Weights of a small mixture-of-experts language model, trained from scratch on English Wikipedia: vocabulary 8985.
Below are experts of layer 6 (counted from 0) of a mixture-of-experts language model. Rows are named router (the router's row for the expert), gate (a neuron's input weights, with its number), up (a neuron's input weights, with its number), down (a neuron's output weights, with its number) and show model dimensions 0-127. Each number is 500 + 40 x the weight over its row's rms, rounded and kept within 0 to 999. Numbers have three digits each.
Before each expert's rows: a language model's description of what the expert responds to. This comes from a sample of Wikipedia text that the model never trained on.

# expert 15
It responds to: Nationality or country adjectives and name parts before nouns, such as Polish band, American University, French vessel, US Army, Red Sox.
router:583555438429545501585521419479543508545471480490510466405468563503520487481526561464466463501512514424461503500491431516484494499483469515499516540495445521435505464517444509500509503488492509480520433472531494458499524503497468519565476441486549441534444432413514471573467523416481476444482472522540506463459583554523571508508474533453562437464556509509538507536528521519455432489514
gate0:462493525511518478516498443494468559470517586487559483400600514532509579516549523428525444526525486490489498538496443492460498528486490443508468487484485576546506531433488443475479550447482501547481472414538380517484479471536471513528458495477558510511485462499544479552454475495512561556464423476508529528516526494512524508551453469539548446571471494512400499464571495521472453493524
up0:454528369540463491520486508466565495472412556502557529494580523472508486507528534466515470506445491471484464603469477465524489526483511483433497504453459529486477549457517507498489566505487538504460475441400523492513486480572519472520525557503459486517514466516480491508418462421494544553487504546511477440466523401493471479504426533469568493509520534544448432474508486569430492534512
down0:536503483497463571478485464502551525580490482441502461467502545473481445473460509485530457522479434511433484495508493497455499525417472527479453502514496454472569494526584481489501466544506477523492533452542484499519479457528457516402438540510566535440584516470540508518509469536385557469453510516599524521511515534598507501563470468522557466546565528559500581552503507463484489511516
gate1:500586445503522509493404490498528531439505528562515547522490500548433509540580527432486495562534552572518547533528433518486477471522498466506456459540470478522492590502588460566497491567447509483508463499458453455381569459476469495477456486530534488530477515501468483541450450516578482510463482510482500490505499537506513451481498412550540503540512423478506485492544489464499499585479
up1:469483590430498510482545480497499424520532427500509451524485536422523490497457537508580516554529462501431451509470486517476508549488535503564484486504467552542510453576481421524485413537501489554505538528489499537487522505436566499506432510562533476508489545569461500509538473578450482578480509491493486550483519424516553501547489562509520520430551506482580529539602530471479485489487
down1:565496448529517484429461501484540518524419538575476471473438513491510449556498452477502477520522417511477487444540513515521535495491573472510502555486440436459496518438504543517500473502479529511412422536470442510482410565524414544514529472495521552536481482432474502531492488445570544540472619522533454488522432524552447530554518555486524529462524475538496531502512466521495464509459
gate2:507495505528503452540486531463497506470472550481525524488527500468553531573511443572464508496469476458492520518541561495465527477481548463476482559518513467481499560507437523519440441465490562418481497502498549525505569473495479480544458498430507544540446533484488512562497495479529503480460472499537508501541513548534460472524553448534671478496446488463539423626508429431467487472525
up2:537475494472561533463487469450491465450516552403526534538479516488526448513547537475501527537472513476493489563438519525534511498509466502469550520491485485496496556483469552452469490446519495549470411467496482520510515482529489494513459478489504380451472487503539431547493450479509629506381501554546481533429509493489442549561465478459538528481472522500513520588542517492511382512513
down2:472492528534454510464421411566483520566446491562438622492559496541571452480510540405472464543432491476454510471541525515542529498499557487468447519518461568547500463484484481514574527545500501519484524472480502460512443543507469508505497419484453563576482560419540525532580519551485510489563530517476476510492511469463519510474548541536463507544502542496519474457480504481489566496493
gate3:537492464474493564536437397472465473481535529462511447453488429469538501524506543468490492513518525475481522495431495536471446509580498427573558440520453548467578523575547531515456509512535505532501463468497501514511479491470489513462522462580550448539503472450514512457472497531543500521510474486512503518530523561504502493501489510412481491418611487531571467576594479435496515456555
up3:516495502462502522441486481514517522529531561533492483482492447473545586521591556471611464453499454431528487524517587493504521510460500485505551498525520583488489501521507529479541540481500480444486510423472541513530463494452585482530544533476490459522571474509504502620487487561496506495476498419560507493509544516499530503407482411563488500507463529498413502414499523495467535446519
down3:430487471452521541562529542517498546516487503431476483557519504511464592490473537459520502410494513469471584541517480495543536573498550481458462453510457513491520528526477446539565447456543491573500501442514604493420582529549511501524490485530497546452459511551512471529467475513464497511491507539454435536517558488555529536510499535509358496448530502454500453461480514481493478542535
gate4:490459463480503527460521444534470450471471535509541433475454569532568458497487496546530462463456479454490506447495449482545502548470518490540517571463524472424447525562498529479442468536478479488501509498465557471555498421534520506469481474471559466515552540521571443484398469495479472501595499550494455523485570592511504463512443562469441468526467504510495486449502475588414527490516
up4:473517504485511542462481487509483507473503439579525460500523539575477471479475551476491434507521554518469501478552452504592459449513509492432482497590516495442538448497483472483496494477425463536484473485454490502482502407498521578483496489530520531462510525518535476517467448503500363568555475512486497480484539530435508470400536476491496497522597569472440520421512458544507504566447
down4:530497503430488514467510445531456480537519569466484560498435527459573497475511483502487462539507485448523456534546496533500470594449482502479450491494479413451548448512560492520606514529459504502543548470549473540502561555550460488528479449542505496555483482497541484498508568509475561498458500521508508470563533521520541547488477507475553502516496581496452456576479474621508532452598
gate5:554462516484498471531488507436464505460514485457545496521507459517510444523530504482572499545534508498505483539530483474461521424503532513423446518526490528532517529461499528486504465500485571452483417503436456544375507498506617521552528481468451537490482518490493489534538403525522521513517429445552535447430521445506517407521470422590552480508516548514491471518475527412506476501527
up5:425516546512540475538602514507452452503460493451475539506514443566496495498463514431459473468488491493477498467485486428455457544523472501583508432503618528515509546493510511538510499463520509497497505478546489487494502503445527484577471514499496479502496508453465491412479546513462525513422499555449508489536440536496509467536545417473401522541446457539550424549529496561491523498391
down5:572438582484596533481527527465470500556498473491474462534491508481412585464559538513508494465474521466535499480563512470473496542527445497490475558438469585468477438485447517471501503512508509510505516553543569526567516431488469510496531518517522481469496505472463548526518474521613558535488470515482466508431466524529504439481430479519485556525426511421524479497536608551475533490490
gate6:475542497509582527494579411434502471532457508449520492505480490476483457461577524432603514483498484506464527514406559558542512499511510531513484553475500546479555586531521437528519505472566585527512470450466535521497494450486520537507511455537508539483462506419527548499503477520424516459490532492572475496462502550506439459582480482519520488563523559550487451436482538542470464477522
up6:568474514493466462497426476525528484443587572549579499564461500489468493525525472559475558555486437509494540491564529520525545559510559387506493469477474456522450503519503530545462466578468537453450469511530429422534474494499521553485588490490441490530494566527462482528453545490543499472473498448441503491439529538523529429509466469450478529495502473511464450499531491489433550523526
down6:521516486427482491557471431524441456461476525490467539496462473477474453512513421545490465575509505421528541564572528551470509534587492498489524426467463467539501530411470517538482481483505550514470441556508499497536541464436515528515538464551554460545531586450532499490502493427492491445498486470492468462525525530516513384490443500517444520548501445422536469491510500476583517524524
gate7:525526450569556576528491519514526513482523495482516507516487497425496512456526471512399479487546506508492591460542502520528435502460552505532466579479531430539510560543430482530505573484544545552557505524463418421471455450511521500501495490471467453519444541513566528555449442470519543487481546506487498496475464458514533533488480532486498509537554550408496471410475407451499511504464
up7:486415507414455482605535533484489476519496543511484486486485496516561495484453466534578472492483529504503544481466485469449594492507538462520533507502457543501449501450426510473530500485450498580530543429427589500450439437499585553477532569498475505504587535510460523525516501538538519499544496509535534487524520570499520475522527538576527540583484501485510485452461583476506527528535
down7:493480459571519506469501430422544515498530493571397557578522493481543507435538507447456465478487483506487487531529506462478504513521500497480539565553509517468444535531461488512502492490461529542510466507472497432588586489515493554479476462481486417447413526477487492537501480442535524479544500514549552438550484505575493492618472445481500468496522464521427547477513407503469481477469
gate8:471491481530532503522430462438514523548493593486486476502453565449516468567552472505503509555483538515515504537449446585461510503429487531481545500373552544462497518454502504496467488476545506494484482456484585587475458526533496559516542520530501497503481507514481529535525565483421528498557425457546495535472458545464444492558471410569510510529431464488538491474502529516446444484529
up8:468478446552446463486551460560522516529519471533558510630538478530466472500498489475425504467521540529551423558496567512486538521354467452525437548561489534557451473442479439495492485513505504484446505535513547440514500454467413503577510516477468473464500501524494401530481517476518511503454509439491515571496503503482487564499535508546476510480516462480577497491551497490478482509530
down8:541540455429469567503454474465532550505479511523438527528548458520527545509544480432499562444434390548487515426506484544456513501528471508491523519556438518473457488524481577531543450473517573455558531470482536532403453458455466513519557511470512506487501465492469507554541571533489579456434462494529489451522504488475479557429515535538520453483502545568548513456527468529477473480513
gate9:542520544572549490490529524511504477481448565517443446538567523469464535526507569486503471441523513444494530589495525465496512527526436456620456560476451489496555523586509493514445560529486501522530476519524501486500478473557521519496562544530470565548473538488541494422511518494503490532510499466486500478447534473488492540499513418457595433482467433452531449508541481597455524502546
up9:482461535543465532521493473471522472563530447495468515556531436513538471550510452499511556548521515488578446536495481529551415546464543404552544461421529492528454465545532481458517526496506467471588487502501504498514506524499497479450476576463520518443401543501566493499442528489468414528517506485426508509472503517545472510531569542518455481457536495542440585434537538468547526481530
down9:493522485486529557578496518536519498571486507516536464506509543559572477540462476575540515511561502444512518500475491409485447392492488486501532505521521455539522520478515475439451457536529530508507490586423586446488511537451542494470466532548497523467466613540541488550506527457514422481477430423489475460460488552559510468498516480452473485459522501557494532426505439486513488457485
gate10:457524469503513487509506480502560604489499495513562536448577526535545541442463504440536447451485483471546527462509483490490505507458539451536451572444497586466525476487539495486463510416475512566433535472524490460504535529492523548458558500556509483532449517424510517489548475447479506559514525518591481518467459528473489488393490531436596469563484530539548523499495421520493456499516
up10:451457477624455516443508508533518507546486486526480478475422533450504547461513418551434512426553518476540508449456552557542516513501508499476514486508536461544498528575547467488545481472525510454449497486480545471434519467499474574524504533474463490490525568542514527481416491444549522494519538546496530529453424493508486518504480446580429452455469543545420456471550495498557468474545
down10:484477474508505478456521474501492523504544454476534454525447469514445518433495566421417444468563590512594457531508508489470400541490511500515544501508481523524525509545396515549520482473481498516395450487522516510454493476456490530498499547469498456513542536549553521511568493560512527549450518567478528490489521412533446442471504523470505457479508538487524463464436515406530513435499

# expert 40
It responds to: The letter c or a c-syllable in mid-word, as in pod|c|aster, as|c|ends, Mun|c|ie, per|c|ussion, conc|urrency.
router:574531421469493480538510497479546505592497511471585486497549536509581494513516504453503482482537506481460474539498451519446445492465499464502477553486504561483525519483483546462508549456482532509534451511512536469499474512438472527498530513510519436490500505467517508560439525517571465399458481491502374480487493600491566495598527541456514433472561498478532462489594495551511514568471
gate0:596498532536535548534578492593514503490501530487567515461499534485551505537516497434527580492565552467506583524511492461525509467440530435447487499444479435525536494478546531495520533476506516509513433540432477450553505512491479524472525450459522449475545553488494527563535420494510565518534471524499500552465459492625503527533548556450510504527567528494443445490485490543439497525518
up0:481510435519539521493492432533532495453493445535472531523468475514457556529506497535575548455465537532519482484513522556526451490535485524437524520473451471444507624471512528511483482522495474587509547405531430420439510502503501479604528528534486558465486428531482418464518551536422465543452541506448527469462496482441471494487506419453451524551472497494488485518463526441511477502503
down0:572525486499546503421456488553428533569480485477464531437520516575538423447484496553496404470583539524509546456494485518516460576516558484400516505510504474461462517513557470521464514538512486519452519499514462475470472554475484464503518487495476549533524463520497519502528492511445393472477487544519475468452470473497504507435515456515392468451464482477474541515506594541462456514572
gate1:476489457479560441493522530518524456513482473463426504470517435466498535474508473467576552449447537547498453416569482532493479577514508518556486526553549532399417540506432482487525447419518537557473443448456444482437512527503524542577507485523478463457508510531545448489471546484497473556508537458489584503490515406472524468537496477446524557516520521534517525439515489507540496476497
up1:530459484458518564407485500484510509474546537557431494503512496544468505482489464416523414460494519435460554480522537537531476472439460542516528583537509455468513542489504480455512558402515509530515561481527503490498558453484564524540555530532507482472445474548536554513494520442591467508442444434446480520547550507474518442480537455430469469515497525437528560511553525500473544457471
down1:486481478454488483504575455450518471519510490500505541510530496493478461447522480550453496512552421470533509547538556501452447542440511464563437413518456554494453475492441541462566494500425539502488485510528404482529559528459511519510468575603535591505526519554471496555488480590532583489460526500465473520517413434453525475506475533537485496513531518537471543531488507483467534510460
gate2:508431599484497458576533502530464454561482423486463498483476504427495491484523553457518481462460511502455480486547428459536533503537548445499419560553445467482545492579533485522485541567494513462550475527508534485507483488491368588536532514474480471435477449551529530512459503497479464440474569468505505493460539503504434566505519480497548501507454473549555470507487523554529562499490
up2:533574449482435463475526505479497490508512552555540471480519489492448541512456470507526607544507511471536537492480533435490473537450485543413452504495515440525476504526452555529536492519492440521483561528505504550429496462531451512485492423493442484532489442523527472545473518522501480534500409455461558500549481458512468491494447483515487527501535529563592549438477640452539519474557
down2:578577532537534585565565451536390483515483541530469492549473560453524542547377569518478533556511572542475531520507518521519435497506485460424510484585523485479514502514487495492476438557460517464453519502548486520531479509474498478521516552535443467444487572524534502514461554443559519519508502532490463475500502559519489440423470469526482522550484504555536528479517506491511506466444
gate3:600565565510486505535458546482545532549456519455527569477519569515486531497536497535516441544522596494472498517520476474518438514515506524462539549509491527491538523500478533428493534408455519585540536476444566490516470538570503441539467542536539514489496545515472508476509545569510523485552493453523391504464586516540530464509490546468571432518510518469535483532487500522535479482583
up3:468429537467518571468526471491502454498550475492476499472472423491489497504501495508566531440398465479475479467485531524537506551563545501520504495591515487475471479528493498532551412575465427487530493433561434481468480510508516495477550509434487499568543453524520486573475554460433497485482552500493582484577486403496442507483462435582474568507517533544525495527541501515482468478488
down3:469529455504461496538528496493522427498508454569494494479580525486549524523514491575521550524484521493485545517490504576485482451442531424467484527520492521421554498448480497477486509548558505389547515506524488521477519581522455499459492470500558534474508492538517442473573472529488616463494436517515548495509526486573568512444449522489480574459519521555491497478467523566544497385512
gate4:453547472549468575586466511483512536479483511535498400462525527565546487524520457459474508558509565520540514467493519538429451522493558460486456517507478523505571489518457543498412506484523518527499444519583469503465482470448521445465501450517478441484474546440502478538458519518538540517474538423557496419479507541413533432561522534532556459499512536504475497528547558502467595484502
up4:478496486533520541572561489513450529440498551492438464521471513492465441554530533496488504563466506578512471468511539539430510488483504492535453437571532495522546491465587447584488519542528454484500432467579509446476451489547415514541476541534448461530525464538492479512507439516504476472445572503517486470483408429471453526536536433538485478437459501496538476537500443481466507466565
down4:426522440508468473480486502529492441492491519473494559396443466487455522550548531502493519564476478553539473505501455548482476533414534569455547489482550505457612536541501474518503543530533493596519474498512448482519481481523488569482472480470503485475465440472543536496532524482433481521539443450561506536581494483454560510529440551524507512519493439531399416512517536542515491516458
gate5:537620447430488484495425485453471451546513480553515502587509469450446492554508493470449431461558569485444504488491512577524499416503460504483503587514485477495488529483456523506469518476559530499471540483444494512490471532518471578522507540533513461469446556493532537568463515478508482489556496469494509492525478527467441507471533453494531501493465499642475446491550523439445527533459
up5:479494502545477474491488527456497560496508519435473516490423511584551472458532511550483496538467442392487534459510438471476443502463573488474479561543512489433473495575497514608515543546540523450501569514613510515519501508555550495451520471462533486518493500522469512469531530490518528447517499489528467568448538502484566572436529471493520522460542521519431403489504467490448460503534
down5:533519584506502538542543478551553562461512545519499507568496494532500536502549478486468466550534489540533487510461506585447548540515585541478525516465550527462514462467476509475446478453519511486428474490437600504483514455584512475504538522442456473497503473455469529498501501560473572491494502503550467528516465530433584515545464470468490537577461534436458563477513551409481429479447
gate6:497447425465454464540511517482521456499522505520484515561554484536482415504446483481463464500471574523502586547516540469498507506428428547491599470529453481446483537528461518429483497479494554482507508484519573562471459526499564499574594483539518459492515509514537488504497511455534495565575488476457485496456509513455477441520591437464503460472555472551598543498510521476519448527474
up6:554466482444497475465534585434492538498535494492496542475518492504478490467467515443589470466523525536508519564485506499473482441516510496504441503540492473563518512446522496388423524469571607481548480523549503535520537489531456495444538527453524478454506477443496454556468485466507548523478437440543424443459524515537533463531523493449518548507553523399450527489438514461531535464448
down6:465542504515581475470514497555453492537499449469443487536496480470454485546523509497533502508428518491542528511497443513541512513471496477433507453550492576564446532552549486455516491526563486547493483560441496433558480517511413461554480440576531485449520507471556463481536497423528514485487493541540544497483570527450480423443461494560520583512463468439520486564482567492531409475504
gate7:472497446554538583540399390455492525478448507503455435478499547482450490548549509506499548481394496489521494547519532562509504542496531442477520508500480521488530535463461543479451520407548500516442443470530496457455480593551490556527480519512488413492549502505580507506486495450502556496475449494523448485490467493443488494432541453496491547522500552500476446510506549503441467466554
up7:481567458517454520548470484452506548489526548467505496465538535512590448427545447519470461496513486504459484462526469465521455513464503505558523488525548547464487531521534561512490475492518565491531533540488540566497465521450430470419487556443429455546535551478498536550503546498565499496630455550551475443498501524531473485516490500549550545554541562513530573476449493510464585513467
down7:518507554492494513474577571491501500455466480521468533505451486470432583401464503510458539445485529515553509471555536507501520568512551504536518413491560455506494549467479541512486474458518497488517500538520450545521509517500451536486500473592528566504416485549488461567534476522486553546538486418464552498498526586504561511564498471553464479538561508557509503568496500584455523446529
gate8:512458443542553464452524534464538446483497471575562461509492521440527505533527492432544521469441468522452536565560522514447509518440443487512441490444489499521528513540519518539545504511483510509439500508535583453546416510460501550515508486525551498526486395473539508540526508512536566495454490420523490519450510487435503486597446541486500556446491424494540528481599488534481467532459
up8:470532546428473522540453513559463620520463513511443504472481527490507477442571635490499462515546514479499506454529490447543515485517541465524471443548470544508485525448479425468503462462492456542537486481536414449409523543513499493505497451503472466425504570460453480472525508547438510478488511484490511533578482541536493469447493535541496533461565481526459479459418493501454491469550
down8:449531462529480497584535486526423396535537518638510537491502457499502558517465538459459517477547491450516488492433464546593517460485497483474476541536520512514480506524500511487456593489464476511530485514474508490490560452546562421569516463487549531514505492511456456576495510460528504445483491486492463503516461426499455555441559556553484498484495445459469487502547535455561437477518
gate9:556530516439489453469584519502481450460460523481484568478488534544522460550454564488479455595538562504558506421536496469503488468505592454466474500481531447528608407504533434430468509456502528452491524426536451498538500467532460459478545506461519461533523521505498541518485516514487550475471510513473494549514566528534485529540482486516614501567465458542450457499529527502465483487530
up9:439550556505502550514497460522494565491446525536526465470472467497559472496408407500495510499437531511578470463521482479503546572529508512562479456517389433530471442572416495588536555593447478518442513444528503498526469460476494487433521512514486489541449499480502509470488467491421497488480487543478533514451486445516495506478446507561512483515445475503466470513495472465437483421527
down9:479567463462514507444442540547484480566478547510539441496546464508449458486511521510521577502453442519474528508495487546444419510411560558525497490487553529511523472541542569481454468497548476589527418510499519514510481471472567504501475538515562492493586546535453524502464479524517569497456551538442527493525492531568449484516478477455438610542527511475495469508492503445571543498535
gate10:455493503535514518510534548536414529562514533481554523435535464421456468479528529467514465509488494511406566507459443452527510453515483489475550520471535527483479558471499536370448521441470525519503510447497509499455517547538552550502487481472493475446527552504541478512458537517544477470485525452525397495447551546498551451557507517400591497515552521451499456499532455501532544513541
up10:569516506559479525539477421447525602439517541474503471565451499457540520427562433529510490491505585477534449540492521571475481548521522535490426516516549488419462483573484519581502540526556554519510524464473490496507471487549537515522562495573486489516487458501551468395507443471482489525473507504476518466508479496514483585505451494507435477505472595533541504529518508557478505485545
down10:478484522589494491446574504554508448482495500502476449475542507485519474555480461538497489526483485478476497506560456461546502488510442454556496545524543578562526436439536508461507520486500528472480523555519529545533514569538551560486507519496561484462470451567491428559466413434491472428513514512443499494505545497449501508464463572566539564524437389471483477525462471433513536520449

# expert 42
It responds to: Line breaks ending bulleted list entries or table rows, as in cast lists, rankings and discographies, plus blank table cells.
router:517552473482489454545537432548524518608462454501517462453487551532519464491451545458490545514535520445430440511425458563438413520492463498554515526449472526485530536546453510537553585444415560477526492513533487449475464562490479538516563532489503462558472513480496486535484525477534440441477504502458443447431522564516579445538482508544536492469545501552520508514517512505502476524483
gate6:560522496430498531446538496473546471457460582447527469479460536446473457498592515499521454532454537549525502459513487503475550521498514487555521503479466557506501518495472539520475484497514476500553460445464445429540517630599487519425457540524461441451433509497505505544483505489531581463538493450575492540525547496529510536564475523547556480540518457543512442456424481508495516520465
up6:476452583544446466567533507478499484529532473533517500542547471565481583494470487551489557464486475523518536542572494502533558458465408545459490486492501441572467503554509460517520507505489501538558512572565500528485550496454513487563535485505446519506548441484508526437489503462485460498529513551483478544452462569475465450513603509562463475503519477538488520465572450521564509427410
down6:546518474523468496517485566565468492608482460424488494561534467531446526496517533583524453581461524561477457475523559460496532434436513593477467508521488436472438519508514368463451527443528484442539483515487457515488524482460532498515489496539503533455505471550461460485465471521460572450492467497535485540517524479502545547464484537459436517515485514550470552491553530511466458547547
gate7:523546516460477493503497467546483627555571484557463448474485498500447432485459454443418508529525536498499536507477447540562601513584509537514408535423524508485547441575467511494518514460466548530476521511466489514530485473541465510491564550507535495497498524539572532551540467547487477412481538585472500430507537505508475538481521510456562481517495569521499514512498532501466463498521
up7:598456480558481561513500490476467464495511521481560505495540493509500497511528579513513472537435535499478533488470551478429499527477519524493579567484413561561463441565492438539516535442500515568470466471548521459447502455536482520543564450454479510558495462518451532511512471452425536547494536477450506597481509550443495489420574530506449517465473499538492483464503529521515488499593
down7:495458505464557451391487509448583555494524539466510529586493520547475450487441523515494509523488515509514506544537409423500486491540536545522490487490467444430555522545497416436457427464496507540516530471490509535517501516531500449468497568508432443558515532479451480460474554496566558500452483494516471536507484521507523510457463427550518500514511440551446435525548520550440555519551
gate8:477467472457578526502446495481473557553581488503517486558428474502525568512520536433447573471525527497515534553498495485477512519552481508461460534506553521515580500528482473466485453523483445472519411498547440447507492580458476517516454534492489499486523416441465488457511570468498462525485505483554474424583578530531512511469511564465512482517493522579476485522557509486516414464584
up8:491417493505529504528526553530488561468436509493513424542551569511453536497527452462429524481445624534495454489454552457499533506513487539484478446465472527507478485490501511501480478521531554467492458482469465495514590517524469476556423486572521530530514519501451484499428527615454514519590457496495462614497498490481407509491509508452492463519525480507431477559534482473490485494534
down8:504577511536576480555539498527544523487479476495475523494482497509483539465477543502503471532473527514472527595451504451483436559525504486532508450529509550532482464508516399483500543548482510420498595514613522485490504542560450498438508494434433537521441496513507555503487494535482567522526529513470472434518479505407441513431446489514518455516494435445484561482493518473537562577455
gate9:450503508538472478522478527477559569505550529535517379474447520496497513531447538475453465495530529482482515556587464476491467451446521462520458472460440470470466442528537483415551454467482549483487506501400546386559484478472527465495524506533504533486447552441558443492489476506456518449543560473511510419472511476484509490450517434499528438558452499535528479462492477527556459473488
up9:479510508442540446527466519479487479539508407465450520423450511495528523524492516524475448468516547459440458480476482524487423518554495523516443481533579534552464470532511499566413516582519467436499533579555531559464573470488516505556560447463578508480500454548471509518551531493526547502467436524540502472494553520478496425532487481531456445519528528484516581552511564476439508528522
down9:496444482528457495458550459439418536473505512560455534467520468505476496528560503617509568524453517521485509519571487509502551491506454495397583499514501514495483500494547534511465534577536544440489448514495580509485493483537537572476521447485503463563455487515553529542511508486393501497459544480548451518528480442480539550514503461451496547506434561488574522447499543457519441507511
gate10:532581549520494485578497486501439501543503493526478477531473553511417498523474427492460534508520571504475462560572474416494454476529575502564476477536499505485518474503484529541534510456490509521496488385542426587537499461456465454414423504542500444514496456478521483534456531399526530534489484540525532474477497502510538495527554488520564547531514463506536486566537533443537480443526
up10:468524545442499457494517537435487460442485462453495466516510544416492473436473515521475525487559466497511493462526416452476502468518508473469570462510542494484525488525519503585427589434409497499508544539485520515435459519480490464547507525475540512466429547457525524427557543543461525489494492512538532569473555521458453436547476476530517551467467527480494481450479464380461530512567
down10:546504485471511452472514502512426453506527423491493476540519510536439502469532542492473458531508538503512465480540488449516511542588494470508613542487453512519560578566458456535473516488568498422402464478487503553522566532515540551507475521557407527567507529510511498528487543507508522454444510498533519574446464535447502535585510539481585420499536542466516552519509508522503528516475
gate11:580502505524483484569490567412515485460534502526538456496527494517482520506581594501526580509483517504524532482486489535506556478485540494456584504470529541421541532481489480500528570487552519481466467488490559503562445536525409532539541513439527503511471570545477517484505482444492551456512391435472486459517465467489484560530552440588536454459522488480533499508498549457523526549552
up11:459512527434499431543488383519532480447482462501482465475455505511544500511476513530421475526479470468565476555457507475514503454501518506521509548499474485511599425510522461524524531463496522521535558427513468469554443517432508448479560552485457559495504545454494469465516504537544484491535509536477502598451473571503576492478502505468529562458545436493513489535454502608508446421481
down11:496465490465528469481516545507490512455479469467501475500510526493498519468560470485504553578523430549559532469590538484534561464521527540475502553391472458591511503507542517492462421444455495470517464443474457511495509407442586492477494487507476484500607514484477475482542508498512423542484525545434514558478568408508444458461514494521430477446482514500456494506518449503531480437481
gate12:507463565541470509447504485464510488568463549499439500515484540500521464463522512520438526479485536577544458507535426533404482546442528484484553525508440550439474475510488466402554495536503544539455514522447526464528506514559565525499547524543465439560527495484482552534446476480484489428501450474473505448531466505479452403602477522500487506504536516460539477423567433486478501470528
up12:471574496527521482515546497556519510460456498497473580465531516530566458447514519519488566545510486487496530584509427475501472538518547482456528546463505460491501588466561510462511457469430531511427522521532438483492500569520488481526514539484470454515511522473544544472459525481555452487435429418505558602431473485520477458449490517527492510528489478481594485554540488587488553433493
down12:489538598466509549526502533479484506569533441455504484605482491499462543503458474494457522500458537456538465421495440521523456449511477465475458494491477567530504454499457490481470432431481570517524448526536509482483513514460501524585473506464502541448501499578417465477492601531450491480513536458440442528517471548402513472588488540490443521468475521451536484546537499519490485489551
gate13:469479513493519508536488479483533488544568496479550484517435530537497529478494412433543559563522496523446493507535490526450453457481439466476467477465530544464497521417514509472526478554423507486466565504406505457494513477539477433494453504545553449474496463532532510565477566480579601473441482473507461497625465550555459499537516485488543512529494477507493527583518450502563531467489
up13:562437542520415503559523496524548533519543516496502472482429584513478440502521530460463459501482505473418480511450505518498383449508509523489484514456505526530527525480501471513530524544499425486527553431488496451503484475396490503490550491509509449534494442532536444517473485483489555590479508506488581601551445473509537519545480476496525578475533431534488550523521529546562555503453
down13:477511542554462500569497568537523564580518523542457558505483559495513530559506529517565489554516512567492536585557470507434462459518504475489564528465500503515479520472433481459495533442508474435456479542527503503530516529574549487396500572464574497471538482492489507508625531459484415542478545491550556446502466464501547508500491564495510531467439538493512517459492467518509458491485
gate14:549480504542519536502534410579515478506507462575502559435489551580485459538446483524477528511475578414439499465512479546544445504522415491537555492522513533535542526483557433508501481566522543499496477495477500495571457449399547499558510482497506512484497483510533506494502533494552444475414404498506442515545442566469523481529498522547551497525469480458531504490489486429475565528486
up14:470542442575527496531441506504500441481533449502494457594570478521447510494407481501469517503478442456533431538557510547510493505431521557489438525502560482573465563441493467550564499489553479528547529511507450532495523582423488514479507499459487488523451426480509432434525527491486577508582502573528490459491503560552510533508551515511544470475475490515465508417481478524479493514529
down14:517496521538473479447508482484539515452498467471446492509527529489472546601467507474560542514525439534532513483608518491554527519500429479459562525531570508444472478458495528438407512535496519528482535563544488546556530476532525490488497488546452526511480551521457469513473548471504498530407530552593523492497527525561494449561517545507492543509521463607530486522478423439541579466489
gate15:535537478518537478444559524481436559572507405519565470512566490550462514493462533475486551487499562557528497508502462536507439500516525422490475562494474520460509530475464547481537525462503406521458479533470576579454516495483476494445558446518480470416472542506451407552547556478517453515483525453493470449502434556511469564563465494538516501470509470518450542525540472496457518508453
up15:563428502572526445411474411551536465474486550522464459508476473491510512475568464504546562466482459462490537562576576526504493548486443480519510565452498503474525525510547540470475518546510547551507424507520528541468431534441504479521526561511516481504545525526559450479524496542438514530589514484455478469465518498509492521496494440525539505495593457491411547530511490553548457499556
down15:440528508469470493529532499511528380507516508387450468524519488529527492588564519456457486534544537487481512555454557490454543562487561587553468502541567464541497521453493521522493546442533444549514479488500505517458509513497511517493509480508520526554502550499520498461474497490538459420468452494487495556471539496536517571450556470490531483537457515498540606475490403564514567466539
gate16:535506536485480514478519500514483556494530518491444492397514470520559461565564473552514467520503476461473509499484446502483476551553603451531469517442452519517508467460488496519508490479500560473490399434538418507448457482578492517522497533501572470571515477536537482541461511506454479508422470585502501403514442520515538488484460512571542523571523483450514543512458519484539593512457
up16:547571555550539457493443525441481549478514537504476447485501547566531501463522490465519515514525552473521502516522485479472437564469437490525555539474464546475510528546515486521523476504640510596559512393482530472485456547496444479447491513456476477540539511524443543523419566598518502517530543492479518463479466537457577563506497514544554509533468482501503503559502509540519508452482
down16:498525455532486461515532518522460591500530511445439466466543562528466485488486529503492461456457497540512485519533480533533589547498500610437464494479496499487472503404461480480511494504559509489518513433500480498413486485563465495586489423543481581476428525509457499537468502447416472538520495526427465476511531510490470488456517472550477505588477530469456462558456472468537549565438